{
  "d_model": 128,
  "n_experts": 128,
  "d_expert": 32,
  "router_score": "softmax",
  "balance_bias": false,
  "groups_per_token": 1,
  "init_std_router": 0.00852,
  "n_head": 4,
  "n_kv_head": 1,
  "tie_embeddings": false,
  "optimizer": "adam_variant"
}
Below are experts of layer 5 (counted from 0) of a mixture-of-experts language model. Rows are named router (the router's row for the expert), gate (a neuron's input weights, with its number), up (a neuron's input weights, with its number) and show model dimensions 0-127. Each number is 500 + 25 x the weight over its row's rms, rounded and kept within 0 to 999. Numbers have three digits each.
After each expert's rows: a language model's description of what the expert responds to. This comes from a sample of Wikipedia text that the model never trained on.

# expert 32
router:512488524487490497470504477532491452527473519459525485503481551477521541536486527544515523481541526460533539538467514490515450529480510537547485504524523466521482521473535495471462542515516483519515484499480516470484489520473464512526490532544466508479532517488505530481476532483486487485516523533500460505510500492462502505478509504493497462518482486514485504512463547514464513532485
gate1:542484515502504509542513461513491509513507506519477488512487528496496499530492566525500501464568481495529509535489512495501539540502502527525511540455481484519545502502525503461519527509525511545449500477541506521539480527537498516460503465486507457494528507471468526499462523495471465532516579509499489479491509532490488539525512465510473476496494502497521511519506532510482484490504
up1:490476457486499527486506515499489483502519510455496567522521516519479515493526508499496512516459476521475472529475469467484520509484489466501511435508516533500478489473527501537476512499502507478488499475473500517507481501488498469571502522481489437482496548506498508508510508464554492530492454514516504482502468482511484530515544494449511567530505499453518512538514460493474497477516
gate2:525484475455488492444499487477521481477458474483531523518522484461506548478502501497496489516492464443561464480458493491509492536539484520501453479554497494553450481509540484479524528494481518487567498489522515496510490499502485510523495440497475502538500497502482502485538529483475518518504471530485482514492530488494519472478541497502526491458520511496504473545502495496493504491506
up2:483487471466481498449519467503485471468516465493530452494510514486496516473500538515493496488493486464553470532484490474522469500522494526478491463515496514506512481503500481535528559506499507514542500479501484490497537496511466519530506473521496490537510506507496497516513564515527499520513515513530492523469467452568502503542546448517498478478524518486520497572471515477510472483498
gate3:496505502507502525479477478479451473550495512434540519497520523515531541543473531466495494506532451509513517539517515498519458482504499490546484491514503523487514499508511485524463499522524536478499493486445507488479483498448466487501493486527502512461517530491500507454468505491502515456516434522510474529476498513485501462484496562492490521462482508492490486516523516534471505544472
up3:469489486502511481463484483499484455502508479463540541463504533442497509508474528485508486522523456490493489519530517560511514500521499514514481517502506533499461502556568474529506491471504490557499500492514506493516468502484479455473510486517504514485494512490538513467450494487473468470526464522478510454472492492473491471443525530468480480449483516498495503500515510521470475520501
Plural endings like males, stars, voters, and the words is, are, a, also that follow a subject.

# expert 45
router:532491532507480481442532480510472477513492549485485498539490504499518516518465517526518521490518492465518519518466519512528466520489468513502515540534520478530494535475530517491475553526496442533526464482490526496466463512463486526528473537527484497482520530492482504477499495473531518481544554524509485509515483492482481527493507497487506477523461488522491519528486501542460547549482
gate1:511521494474495482449533461516486493479486484501480497475515493502506516503540531534480519501531472456467532514496513485504454532522493478511554451504532488497500500534516522496531519476477451509478512506524546507513466476480461517535484550533517484527491539500474491508543503446477470454522530509520472494504480484507495513514453502513513461543509462502488540497543506544500498499493
up1:459473531542503539518477490486542511479516513496491471497495516509483524499458487478494497476498580500535493513541509473506519487483501449511472511494491515480507488505486523516532484516526552456512470480486492498495505486475478495439485516478515514526513502496525474558477518495499519553424502494491522505475510540495501493484518508467502530474508512473549479476457487447519469487497
gate2:515494550537529545490493535461500511547565490512480517501472534466481515411456491467476527502484493506516488501509533461510481462506492494489506510527519510495507507486564519524466513502486493518487475533482510506505452503504458514519468474462469529501496505479477501504515494504526529439536496547528522505494480494520479497498499525495517514538538523482515494485485508472503510535501
up2:540499471509516482519470532509517475512429520492532532504496514494478508533478507452534474489495462509462449529454465485488490524494474545508498482439521539524500478536485473485492507465514481520520502517487482495454482512520516492501484521535490538498507520514530563473524470480520478506517505458503534491504486480477521511477482476454518502476500507490474510549510490536531469502485
gate3:519495474521494482454524481501494517533500501498530503497520498481501492482458478500524486507509492474458506473506511537473503504465453497497530556533505474485464516479538532499515504517507529457485485464426481505486463501522503498540449499534484487434528489522503485517505511490519553454478506487494525480505517441487534488530523479472501549521515511505460504481518480496482523456494
up3:452502490471480482482504495493522467481439487482444493502464487506493506506518527563460489489460518486514500521501527485495499536550505504498484480484516526499519484550472486480512500511473465527509530510521470514451533515491471524442482471477508501545496506467524496489502492518513467496526524488480522513511454541507480534476499486524459504465497496520542530562501494502461491537520
Articles and possessive words the, a, The, his, their, especially in award titles such as Best Actor in a Supporting Role.

# expert 26
router:493472537474490482448518484518473481530495511459492497526507528482536507512440517531521541470514532479520522514455528505517480526482478501512495505517511497528480527496519519460493542513536471493504469470471523473483487522527481540536433533507461510485539498509509499508466539461493511487524528518504488509526475517476510525487513488469517471517464467514485508551483529533478528525468
gate1:506465510501508495480513494561440479497489494470486480470497550454529524514494533513505531536504469504509508498517514512520512505518500506549494496546533525518504508514523506515502496548517495522544494491458483467520456504472509454525427548488508467499466490481545495531490479476478538506487495512517487494530509507493504514480516503448507499442510520481504510483500478517518511456445
up1:521470463489478513499472513521521525497510452501505482497502452500494481512509475479486571553505518503533503504453457506496493525525484496461485518469488512488509489482500506494475479518487509487496503516518541595503482514477494487520523528464504484541499516459466503498495481536488530470513505509506476496484554535481584516521492473514480518478516546525521514478516508473506470494509
gate2:456475544517502500520504486497465520482464467471511518476501517491514523471448504456485514462477505505497485485502538537477497499501519521525479467520523540498482507520482497485505513537495454541520487484446498482500488472479488536511514487555507516521484514482557472461529515521473487476476513494556483507542462466495477491523473543496542472482481468495496533531489516492524490542466
up2:477497526515488510473485467426519494481520521467550516516511516476501461476538500476486483479497529490441441523502487518504508466488518490431479519512471524513506479505467528508500506526502460494519497497500463500511468512498492494545505539479494498523454500502497478541464525467492472517489493530495511483511508502489449453504483506480533468484478485505489477572523487459502490471473
gate3:523495503506501489526541520487454485507497499490512518481467531510521475543484488463478510517512461492570513514518512524518530487511543468468483479506527520505543493482507513530503534564486494501506508497484495474492461536490484474468528483488492473492499516491494468498452504481497500566484541529449481504497471542487513505463480471521513484474443511445517510522459500542489481477488
up3:542483519521520503527521482498473462495542488483483501476473498502530482509462519499476546490515496508567493502498475518504506494512526470481482474474497493506502519447508505486499503471482527529498501501461513495494491559472514524506490486511493510448521501558473470471482509498472522537471558531541521513464474510564480553498471501505491503490464491497468486485456506531486457528538
Century prefixes of years such as 189, 199, 194 in dates and ranges, plus early stems like consid, centur, th-is.

# expert 7
router:511470519463486513489523487528483460489483533472516506528484515469519525519484496519506517485532509476522489496454533500525484484456487526512475507504516474508500537483516504475461508536528461533503467463467489451463466511486459510501469537534480524487531527482515519462510523481495497451516535517497451547518467486484488538497514465493529470506496478532467535501452536505470534506476
gate0:517508546501517438495500501485500530491512468538501528526522516520479471488468484466473499485499522484456515491493484471457508527473495512490592482491487527489488515525474475478493512530530527516527457473510487499491472487522480515486442517538518529480510536495502485470503462487531434514501514504528471474479500502458530522490492442516476454488506486510500529502487529501508488510534
up0:477490531529484510514475489492473552504545495492478525497528500508531477476515504542483513514499536507490513504549462480467507465525469476490432489463488479488542491513544511469546508484552501495485458521529503492517492508492514511506494489536522471540508489431510524528492502521498530514466476569479504493515497527532510516539501535483522476473501495520504519539536510489495532479499
gate1:492489503531461475503517514510485491537459538525505529490488526508498503518472506494512480479543507492474489484502503507531500505501457512515515531547520490530502489471522481496527502517501490546500482488454551533444504517519494478533521444501510509497505485425496509545496526522489474485534526475525531511524494560502528490507517473445510463547492490507496518480533542519545475493472
up1:493528505547494506484498505498524483498487462466482519491461507516475499563530485494506491504516503486469513458519546535523544479456462527529495524508473490510516484512514502541491475551496522493482455507472474482456489498542481466497525472529504502471476509481512516533517497506489492445476561513510482533475455515505539479506510472488493493507505508473521518419519492512522517494466
gate2:507440469465493547455541474517508500474493465494522457497521492504484524497498484501472517509505514484512460507524486473529506464506509517528545450523509478450489508466496505488571493508507520523496504511511481470483483523499483483538497506505539507457519532530552538525494491539480517469488515517536510514515476487513496451490492497473510490467516458545520507527490547474469521476486
up2:477526512503506476514510521534523494479524530478520525491484515540537543549514494501538477522451487503498509534449514507476498515463475505504459508482486488504476514486516505528468484460475536501496496514472522520509507447468513516495480499488454501531487485493499426526438470453510476490473545517461462527488518484507486544517504493479525488517487522514509491464519486463506448480499
Pieces that finish a noun or verb and are followed by of, to or in, such as l-ack, l-ost, T-el, f-ear.

# expert 38
router:523478535470474497482526467513489496518487523501523473511526550478523535517482537523532532465513515478520513540492547477530451522485480515512536513545529443528470545478520518461486522521504458520496483474506506497491495502478474547529490498529481539487533522511495514467501511475484481484505505507520461505508483482460516518491541494477506470554456468503468501543465500493486507529489
gate1:522447539495514478492539504531497524496448510498498491453535524494506476456530519503494487453528525479463484505502486473520504514513501502461514496518490467524529548536516452478512513488523517477467510503491475519489510492493513510521511504578501484522506528493530534487490492483509471552520523461526483537487451489466520533521514499488515478450494518527492544567502486487508517490494
up1:470505511469514460507491513494475514526527501492453521501522534484501448531482487501516546471470520476530502493520484477498479474496478520473494411436476496513508504503515526476523514480461559511496520509474513466519514502535486463539539490485503517501531482496519492495467532511477484462491477511515480506471561518515468529517485528475451503531500477501479503505488537489496473462507
gate2:520498518470499495468513507526498499499492499527515524501502526502558532541446523528490460495551548504495484499507497492489494522468495488474517532479504505479433484477477487457455506514502515530509452506515505521507479516507504523465479494525504516476525497527479572479505500498476463452539491527540545514487493456492454537510489513499534492505458488522456499488474497493469537519516
up2:538516498536504492511505482475514528493482485506515509498490468501424538455512545519522504510507450488478457496496520515448473559475493475485506498486494518511469506495522479515498529489475461531513507521457468530506497462534487469490515527488484543506522502522459462514481518539497576496499507472470517516512536525439532490507505528503477483513512513514510519530519504516506541496510
gate3:550506509521472496567499498496512529490501515521459470493469539534505542482498513502493466485538518494500522495497546495468483507512518546491500470533511485495493511491484521452502511504530461538509462498519471500486488482506493496531522523510498514487496523504446564497495490471479491493509527475536453528491508502503521533467528551524485462497467508515481517431461506464488514453519
up3:519532495482469469487487516482493512512472512520537511494513548482518535491536471531495518478491524478526506513507571562497487507480561506465554470530489476512490506503498534539508484515513485477507495460528458534503469474470490523525505473520486492479477494478518517487501515502466502498447477531528471491525521467476559517473525519528489486522526494490475515452495490475534516473523
Opening stems of longer words cut before their ending, such as establ-, commun-, reg-iment, co-al, langu-age.

# expert 10
router:524490516472474509496526492532504472521493514483503478530479523475509526530476500489504511497555513473524523521471509475498441501473498493523501483521513492535489539471525547466481506534511482510495490461503493470491463511480467554528471536541483539460557539488528520451499526485527535496507511511479460548512458481502499519487500472494481460519481479515462521502466523528466508515477
gate1:518458484441507468511547503490491506506475492531493469542489523490488487499456522472449489473527436495524483519502472477467489505467498487495486528502484519505491493460548497491482485501488499501475490494470464511478479543468491481464480519537497525479544496493531484487526543492474530497587496475469466474520506520488507513526484485502499504487499525482452507485465517525462461505478
up1:525510491515473496503477520479498550472456482494490509520522516512493475472515488493500458508488540528499510487503520476538491521487500564478525506515532474548465490541507483462514480487536519500499469515489517524483530510474469524451508498516450509483494502470468482440471443491567517494500484495499472496498496511499513521493541530534526518460475496493488508539468469551492522489539
gate2:505496431518503475478506515548520493533482469470526470505506462490506542560464502470459503488512461488467492527477540500515544487527498492483523504481488514498493514489532437467508535514498542520474548500479459496496496507538498532477487510512495498476513520457532473510527522471531548497528460493498507506492491537510477533439494471515542469501500478508525519519501489492503497499498
up2:497494503465479531549469502488486468512504527491458530461466517486518488477478508479523537506500474502571497471470456490507497493453533484493460507494496503489487508512452515521516478488517497462499505510504556486507530528519494483495543523508465499519471492534515462521489509519469527513500517479509431454509480515563493469501481526502458541466523526515525476500496467509484513504535
gate3:535510489526499497502459461513480480515511471497471504488495492499521518513496534458475526523556489493533527466485525489475492457500501535542504483497535511506498567546518517490554485487500490478540511518503520540507513511496506515493469512509467517529531482471531553527514507518495548477469539538522499532490452520531503535492497478462538505511503472467502524506524480563503497502477
up3:501488492493484461475501537458514500470524457556500490538524529479469461469465522529533514470447530507498530498508503499510527526540477497524507444483519503494482490500492520506472496530539503508505525456505527497477500490506498521462512500513505535521502477490428455498496510457517457529524482498509511500492541500525506474494494524552503517507505502516446510461484478468555484514492
Final pieces that finish a word before a space, such as -ly, -le, -ad, -an, -one, -ey, as in f-ly, Is-le, fem-ale.

# expert 20
router:545470507467485476460528464522483486517476526477490508539493516479517539522468514512494511478526522481525507529479526474543485536479493525521478505507526492527475519486527527476476519524512493515517471458501520469498482523479470572521440536522478532490538534499516503469508539457477499451512522517517479511512483499483480528487516482450492487512479467523469504515461531523490519526473
gate2:505509498474480510512490483496484479502502467488464529491481510465457578471485495483471500458493529494468532470468456481516506511520463516529473549500541512536492512552501527522497520499554543527460510462521523455505509497462475516499489479500490536476518522489497508488525560478482496451518515510482502505509499492484507476493487524448511536500486484535515502475458535486491513536496
up2:511500529496512522489468495489505480508498540518500468532475534533526520518503521499505500475500490546499498494563474502524470476501544515505551489502557458504523501449475544541485501517502503520505488466491523506486475491481494439473511523501511544480527513501445483524520487485446502528521545473434518509485516492492489475467460511470508499487509474457479514505547494513490507523505
gate3:487485499483470483448527516456515531478462490480473525537505472518483509463484474511460513485507466495484475476522521473536476548499471536496493500485511494516516494497518534504491486513485463500503492502510510523494485493546469486486477496493490465528507513459528490483533554480497528483528529540528494524505518407462474519525521505437521460489497464477455499519471494515516502504476
up3:515523470504506531481516506554471505490507527479543506469500497511552535511549510475541495494484521465514487504501499475469550465470503455502551528512487493471489492517521463469479540522524506509495527513487495484502521504500529464481537489520507504512525489534441514537431518506533484489500467491479521467501470529499537496487496461550494556493526511470525499516493478507467495509509
gate4:484498492492479501522528462521485484488463525480468511521445518497527481538475512455512469464483532481454495507511469497533511513563501525537477514514490459488469501435513528510534541467501503546511489488518465471504516509504462539515443485507509526455480504514479528528510510539490509494471498517529486490505470483502500467461501519516458497502504515532502521490494523558483520525486
up4:462504523475516461532490514503476518558504535484507505479499493449499532485529511468486498525490477503522498465509476474485516516493535471545516474485505475448511496472536522492501531492511507516518524470473547486467497505489470488508478493451498470470491492508500504542499480513533532502511467446512489545498552507458495502538449483471470538497530526566528492476513507473510516502517
Common short words after an article or preposition, like way, try, several, September, plus lone letters or digits starting names or numbers.

# expert 15
router:529474525470461482480520478523470479511467507484511512540489509465516527549484499501518530492551489453528486506436502494520486514489466528501473506509519470512497522470529517462468507545519462516509492465497516450457459537492477501511449508539483539463528530458522516467511514485501500498523538522509472505519495511488498537491537478472501466500488487504483511523482541524494535515481
gate0:496487535510507519511472491533502518469473485482514514525516500467481526544513484487501544481524487516513493506484497480528513486522519550495514486530501481501489507493496503486481525529472469521484471508525489410460476509450502492517454543518467560474541523515511507406512499517530532501526529513488485498488493515504534516508510478501533486485487528494466509491530529534486527526466
up0:511493478485507493453510502437486472510526495502479484515485513510533486458518502517524470542424506499504537509551542562493515517480478479520466507484501475474530495532520502490510475510511528467501502509475495539512486488542483527512522465483510494502476487506529529561526485488461488525454471480483509510527509525537443487495528511495461502482492464534518500509473496469505479475532
gate1:522481532498491476460487466505482486485483493499465532472490491465531457482515523527471493500497530489496458488462503482533522495490438529514484489498505501559533499490472540466507527541481521514503482478481510463511476524490484475493452508486488524479514493530482535471508493487524498474524545497469522488508502515528506511531524503444514550472488510556491508557491548495525546483523
up1:537511506526480457503490492482501524484480539545464466463509489523495506502513499517505494494498474521528485513495515542475482453513534463473520479528499498509501523455496455481512513521491500507552559532529475525511454490558516500477525478498478514477504498477507523518528461476485495507520498512437478493504527525551554484503501513466536519496532476509543541510506478484468468522504
gate2:507519461510450488535489492477452478460496481534445480516504532501493504512513482509517489483547493470483475502430511513532474482507501509481491515530503514489497495486503513483459479526535505484512514481535440498484460565504486501453513518545521501463482500494515493476483480515486523530519467499486482533514522458487474516477550505496491507492492551553510487460492535504469512482471
up2:511476498467500510511509496504513488523454521476521510513534474515505494521516519511484475498529480500494493471525558468527525469483481473495571464480546480475481494508506491452518497479500526523488471503532496514517455492555487488534505498453515510574484488519520489537472476479470492514484515504530514516506511458498493479465526529501494503503524486534563496486543475438506534490507
Pieces following a capital letter in names and titles (H-ot, H-ong Kong, H-ard), plus not, New, and table separators.

# expert 22
router:508466554474483498457489493507476500526491523483489474545500519488526521513449503511513527472534512478519534528503509483514456540462490512524495507530524497528484513473522532469483514530522481512516425474512520493455510525474456549528456507523485521504541522509493489488491535484489506493538513504506492546507485497465503513488489491465488468539483458505449520489476523504462517527473
gate0:477465501501490468495486519496491496520425451495481505525514485495497504505482473498479495498534462482495493500513525495508493504456460553504483505562456491486516513474503486492481493509504487544503481485542452471474501534485452519566475509504469466485489505512535514523494515474480496464511547503495501540527489489494501512531533518476475486504517486513465561467516493460489480446469
up0:506514501517501534481498461498491483479509529462536497547511535480499516479473513537526508492506499511491462499496451505505542469506489493511522512489531528540488524487521511498534500483496484521532521505452547516496497504503511457456562464481511503485519509504513530492493466510532514526505490569540472490514535494517487489486497494506557501415481488488531502492469475547484490549507
gate1:473512516508471488501459507493519513509488524498523494502472512499501448504499488512466489461436496496522555524532519440486480566460432508489490508530523476492472469513518495473489481511540494543487510510532470505493530522467462497498511499500485511502524525504529478464508518493512493503534561495477530506457490538466492508488477493527465494563491494514473523486483479501514533512471
up1:498499498507514500499460495511483506526497567506507496474528474487529492485542505529436504498492482483479480463481501470520485473489429519487519561493486508507505501482525435512482506500498496559461483542495457488522465470483490470461473507512491499528480491486479471520491543497448469471503446465497451546483521510508512492511481490488513491488519495536494493506479482477508504486538
gate2:483458500481511526494481499481486501550498470483487484518474505504488466484550506453507465497488535512499529504511473495486442465503519463549518501472519505526509502505521465503494466485442503522489487508523459476506480536486453511531494524526514533496535506475533502466481508486514530513493503562525465533494470525526521501525503518477507514518482470485486499556463508495418501484487
up2:492513443527507510481531503535470524497530510495528495456537469510476539514537462569520519475539491459451501502488506507519481478495492519491502488511476511483517500448494511529487503510532512502482514481516477481514550520534530469491506492476502441483492491533489521535502478520531502510497503433476508496488516498445530511512502539506479510481501482540499478542540516532539482472489
Final pieces of set phrases like addi-tion in In addition to, order in In order to, accord-ance, plus which and sentence-initial It.

# expert 48
router:530496526489487493485531477526451469518520544489511504548470511455520535534477527533528533511541515462527513533474517509526468504500483506520509536520532490490502539471534521481496536525509472528538459479499526480444476518491475543519477496526461515460537538495495511467492499477527511491522541522508493523508487505473462519511522475483508493504470474499488539515482519525478514547505
gate2:506497567589496493502485504504472512473496505482473515549500532479515481492484490497468503506505524499497520521513503473500532508480476546520525526518479424510497514509548498523479501499486538513480414500494510510504487467510469495514505496481489478496520503502495452461503521491532482524509534501454440538492470524503477498478528537482498507460481476489498519516492528518506494530467
up2:489512536503526468509480493485479479512531539520487475533495533489517465529482478485466512520560493482471522532505492498504502503478481530474537584483489435478487518518512491476510497491501524497500449518517505510532467485545508524512515487482510453500508511500517482467475527514470497530511530521440430505469491513523489512480511520533507496478483463503496478493500546535481474513463
gate3:460512487517491503495503470488462503494529510484539549516539469515507512544488505457464522490560472486512505539510500518521521480468502465494473493529498513489522502514499532525472521529486448526468516495519467477515451492565506533493515474519494529495508522472524513474510549460504463509521512494503465510475495545483475493504497485520496502520494456458515483532466508438489486530528
up3:504471507486491451533528527486479452529552512500452500507530493493506494538494486524492481499444483479470486506542539500497518475537532510501497521522501516465502477489488532494499530506495490436468497502459517488511489490479502494526486508538463452490513468448563477512524497508492497487484501511556494507501505479499525481509568474547534493499462509482514467499496486455492481478505
gate4:519500502498476474537507481501488490508491536527523496533511492506506490535484517521513470512532499460522486509515505528495500491471514549517504540513524551562534504476477513475507463520482482533510494491468498522463502497486501526456512471495483497471491472499520489499507557539508476427488575559471493507528489526485475482495475456521483503508483477501507560531482495525485505541506
up4:505501470462481497470539469500495527517465491500429520484514466539518484536490478535496488479505483518478527509476495532519473480474503497516472481536494510493487490465489464534520480547514521536530496546523475477470485505558495533491507466457493510525490513490511504512468465494505526475455492525499493518474458472492528530515504472528439519517512529519496431520475480484511505483490
Articles and possessives starting a noun phrase, like the, The, a, his, their, especially sentence-initial The in tables and prose.

# expert 13
router:505475525484482490492530492538486472505518509476501484509475515479520549517496503512552526482539508477491531503466523481541467497471497531513472483521505481538485536468526507492470513536537477528504442463490493452482463510473461514532470541548478515477517536463531515496492508496533520504505503511468459547535485484490507518477513481470512474497484483536462517505480562516501521504486
gate1:490480507481494513479496494461507521472506527506500488521503486493492529518521514520473534501551484483551481512491499508526487486444494495507449477500517525484558525456493471503504489507479434531520530484507493546518487471474472501520461512470474553524471504494537511485495494494526529510510507562475447501518474493499502485498527542520465502512482465532545504507519455454493507464483
up1:514503488512516510497517512509456470540455512474483532482492510493503469495515489486511494505494476498490504473469492452485483485531536493479480532490495461448469473513512516503498509447490530457514537473489475471506489517509501460503541450525505478480533505488536537542489495501434447544457466452510525507483512476508511474491512460482520525515507519533532485540469499515463476511487
gate2:499494497526495535493494511515495504519562496475475509468450471459518539550497467467534518463537533495529506504492522515522480474441505490516473475492476499506527476476521533530472506512500478500474477486574457439502478501503483449493486530512520490483478500440467501477504511495510514484500506454495506530516494524477522520462482478482483459463495491540478509478482514506496509481499
up2:515481523469526500485513538508519477526485506466504501513517484445530528478513484482533464487531489502517474466515526466450463542460485525474495480472487484498534495486513501506493496494462513497488484465497466526502461495535522482519456474488461525533516488541489486472471487533497498554494514564484487497502494518472482508469531473476526478501557504501459459508483520452500533477524
gate3:516495539511500523486465512491522476503506534492436465494510484503481500496474532519525456472493507491509489480512487447541484495502514542494480486514473453470527506488476478510513498534491433483495459481440486494509445508466483511550512559485513525491500491506499505480509532512521523507506528502490515517527492503488485535507492534553483433452489484499448492495504516538517496496482
up3:492526449476494529514486470467493500476518463486513513523508487494507506549544470507562529522479463508519477506474525512521517457526532476463437494490467462491463489514526470492535488511491525439529496499545508496467518477489490517480479467508498487520495494519501516544506548476527518516483497547505467477536494477511538470509515516498462528509504496516474511502484474535470526472480
Final pieces of names and proper nouns, often before a capitalized word or table bar, such as Hum-an, Tul-ane, Lo-an, T-om.

# expert 61
router:495488519504483480464522477510478480529507522468539472509475535482519544520485520509539546490505491463527555518478529478509459519480501529512509494540517459539479528471550517484475528523515487519505476478475531474499488504467476518534491541536459526467526527472521508489496530463524507476520517500488461504506504495463503505504503493491507469555481477496473520506453538527476528521461
gate1:482496521508507500493516509499486467523540498494476482535521501502502435453482542549506522509497516507467519510511523524475446500480487509489536542494530504504479525477538503518504508475520513517487487486523508534482501511526529506554493498518493536442510531456503534487496473460483488526454534538498511511505449529520511521568496470507530492485486524500452494462467483468464507506483
up1:505525521475487526529494510498499495474538549491497516524526494546514465464495516522507472519514514509481506520505475458478468454457526467506499489491474498510500518464547493498544440529498530529461503530551488518461475532528522507524469491552530465482492535462512501498525495521507534513493483509503533512526471482519524510554488499503478502514497509473492529469445474492473524464504
gate2:493497567478526529498470496462525468471504479498521545493482467479471563499522483479528507521504515483523498465473547518494480544526522500521460469510539481488480529494480493524519485502476477496518529514466536510478510499453468491487522498485459525509528498477533502502478476483461479460487508531523508494502511524507496471474489542479489502518504476495441533554522535526478532521478
up2:493494480536503460460498483494459489546470525437439499504507480473539475467493566487516493507495476504497517506509467501483493510492486516521496564507517523490514500522522488491502536512503465477521493476484466515496508503514525509483492475459526492537477496538508512495572520493527507490501456505439485533506492496465478511512472470502516467462497502497540501478515526461492497492561
gate3:463485493491504486473461479515489475494507549515567513455486471485516548488522467511515486485488482457472505483509499525518526516479524505497548556498508532504459492502526491500481499549505503536524494518463538470469501476490496475522524500504489483489492460502532474508529492485532532487532486511559508524504511501453455528530484522483527480490473532511502464454512535452477518503503
up3:475496484504514494512487495499501486538504489481563481468512547472512511489527477498521491514489490480506547487522491488516473497545545509504444546526519447513465501502506508495519512519511476455496482509517583505520555489460490495504530522556476497453516520478503471482515469490565486508489501491504516476502502509460526476463482532516469512486507522466494495514476511445503497501492
Final endings of nouns and names, such as came-o, civ-il, muse-um, proc-ess, often before of, in or and.

# expert 43
router:527479521487487478488514461503491474519508541482501493522471529466525523531489523523515528481541531476506514525466541484542448528498472551522512522528526491509488521452525509484492528513508482532533479499488543492459456512474478520523477502534469510469510527507511520466497539466521512469522526524517478496506471498456492518498502449485518456534465479513489513536481530502467527529487
gate2:513499492486514500488517529503508474485502487462529527520509507484506530507528537519508512478513507479492490505500531462522485532493442516483530517477525530497480501475491489496445526462487511500496508466534518518502526496476472520495519533527482528488507505493517452509501498467528425480573530489534507490480472528498494523490505435489585533499515465473497499561495500504515502521530
up2:487478473471505501491470473510492534488504473540522493447524532527508536504461503541526493487443481488482520515505474550475479545468508456508465504508507500501552513541464477484484523481491491484506510531469491485505508514488471471484471506486508485502515475481484496506494486520538549489429465483484518473512501499487483494509548527450534450486469506496524489478521476488548489506460
gate3:500493490479484489506445509455543527475539497497446488520510521474522489521512498481497510485537469497490527492483566429540489528499540523503509504522515481510510517509473507470499516475500460534485489492457475498488496501460496493510546490536472496546476516500535494503507499464490501555524502461501478493513449524492480500519522466502544450533450503489489532524515512509486491517468
up3:463514550512519499502523466491514522527488474470494490530494485496487531453492486493503483521525473486505474476518504489499464486487458552481504463494483519480468491510495491492554497488488458463455448495494539513555448507484495531544480486460518544480490496504485517490511567515496447500492523532530479497491482499527503520506515481501521512498523499529524478497449514513487449458521
gate4:502499503517477491462483487467521494504498513503480535493486516471478517463525473500496510492533539490487478503497501458493453580478481490519508529493493524514504517505484492519538547481495510432506481509551543506504529520535463515540497516482477492493488498465580453487474529517522489527498538485515497485472468467471494506499487488462499538535490477502512488510503507442523476494474
up4:484507485495513479548511469491499455489466481524470508544472498481457473462496482511506513524551480508469462485442492489517547521507481494458499546535490529530454509463499527507493520502484460509537470509506521528443447482534498531493478490484492508478477507500506518484502526526555504492502517494500530484509515457511487531487467484466456484468498475504504541537521509502501473481489
Articles and possessives before a noun, such as the, a, his, their, its, plus third-person verb -s endings like join-s.

# expert 33
router:504462520493468489485512460516475489514508517489536476485484546483524558529485525526520561467502506491516550531501539508528461519485509511525521502526543459541504542491531523481488546521497468507499483473488506496499499509494486523519484515515457524484505519506525483484494538471517497501533530469517470507509485503449496500501514501482508488550471457500507530554483529501469526555466
gate1:518489519467466455483535460511492486471516486502558520485537544471473527502484498534527508501483484524535460506507476476485509512466488503503501481494517521545495478534479517496494539516491474515505443464468503488504496492523474506479515501472477521459532465461489476503550496516508498488525546495470500472509464516474474476508475506512562515533466492464510538530511551471511501531476
up1:476528510575517485509442520486532492495477538510457501497438471523501510474514530469499493494571522502460485493492491500468500486538486448524516508489449508493539526488481481502497506514511513505497547472500495504471493505488511507486499542462547486493497527491480520498526468476507475493449486488488508491492487486495466517482516529489418510486463490481512513505517522540518517529517
gate2:468527458499482495504473472499497517519529500507537522514480539506504512533473491492492514538490492496532464465507499554542504488547491498514497509487511477549499546473525474509514472467464478573524503469536478494465506495525467527509491523499438496480482480521486497503470522473470529497498517472498434519486536459505553467500473511477484512495473495489499514449505487487505496534483
up2:472491456557504507516465493484520488468471514470471544525472528531522522535508529504510472458535479495530458504496511528467474491482461485528488514501546477499488501453464486479488510491491546493527521515475485504498569505511487534474537522500511497528501482448506522468530480523525516515499517473495485493505497498507482474478519495523458533441559487470511519482490508517464512491505
gate3:503486553484478543503499469488518520520536539475547520486471532492538520499476539466493505535472512507444538503551524479525501503501472526487493545506530458510450521469510523511493502517447447505514457485505523507522506489516505469516501529526519496496485483526525509520475540465533512484517473493528469501497510481486479498503532535460470517556498496468481498479500476497468482516520
up3:499435477466479508512536533464532506481474522474493529484482474484494445506507461498497507524483509529481525505537461471483480523477522458498540513490513520542463533515549486504504527470536514473486478506501525482527495516499505548508511488515515531500513505496507450517504480469500546497540454448524435541483472489526511520502512515505520507525488505459514529484501523501500479470519
Mid-word stems following an initial c or co, as in c-ust-oms, c-and-les, c-abl-es, popul, politic, establ.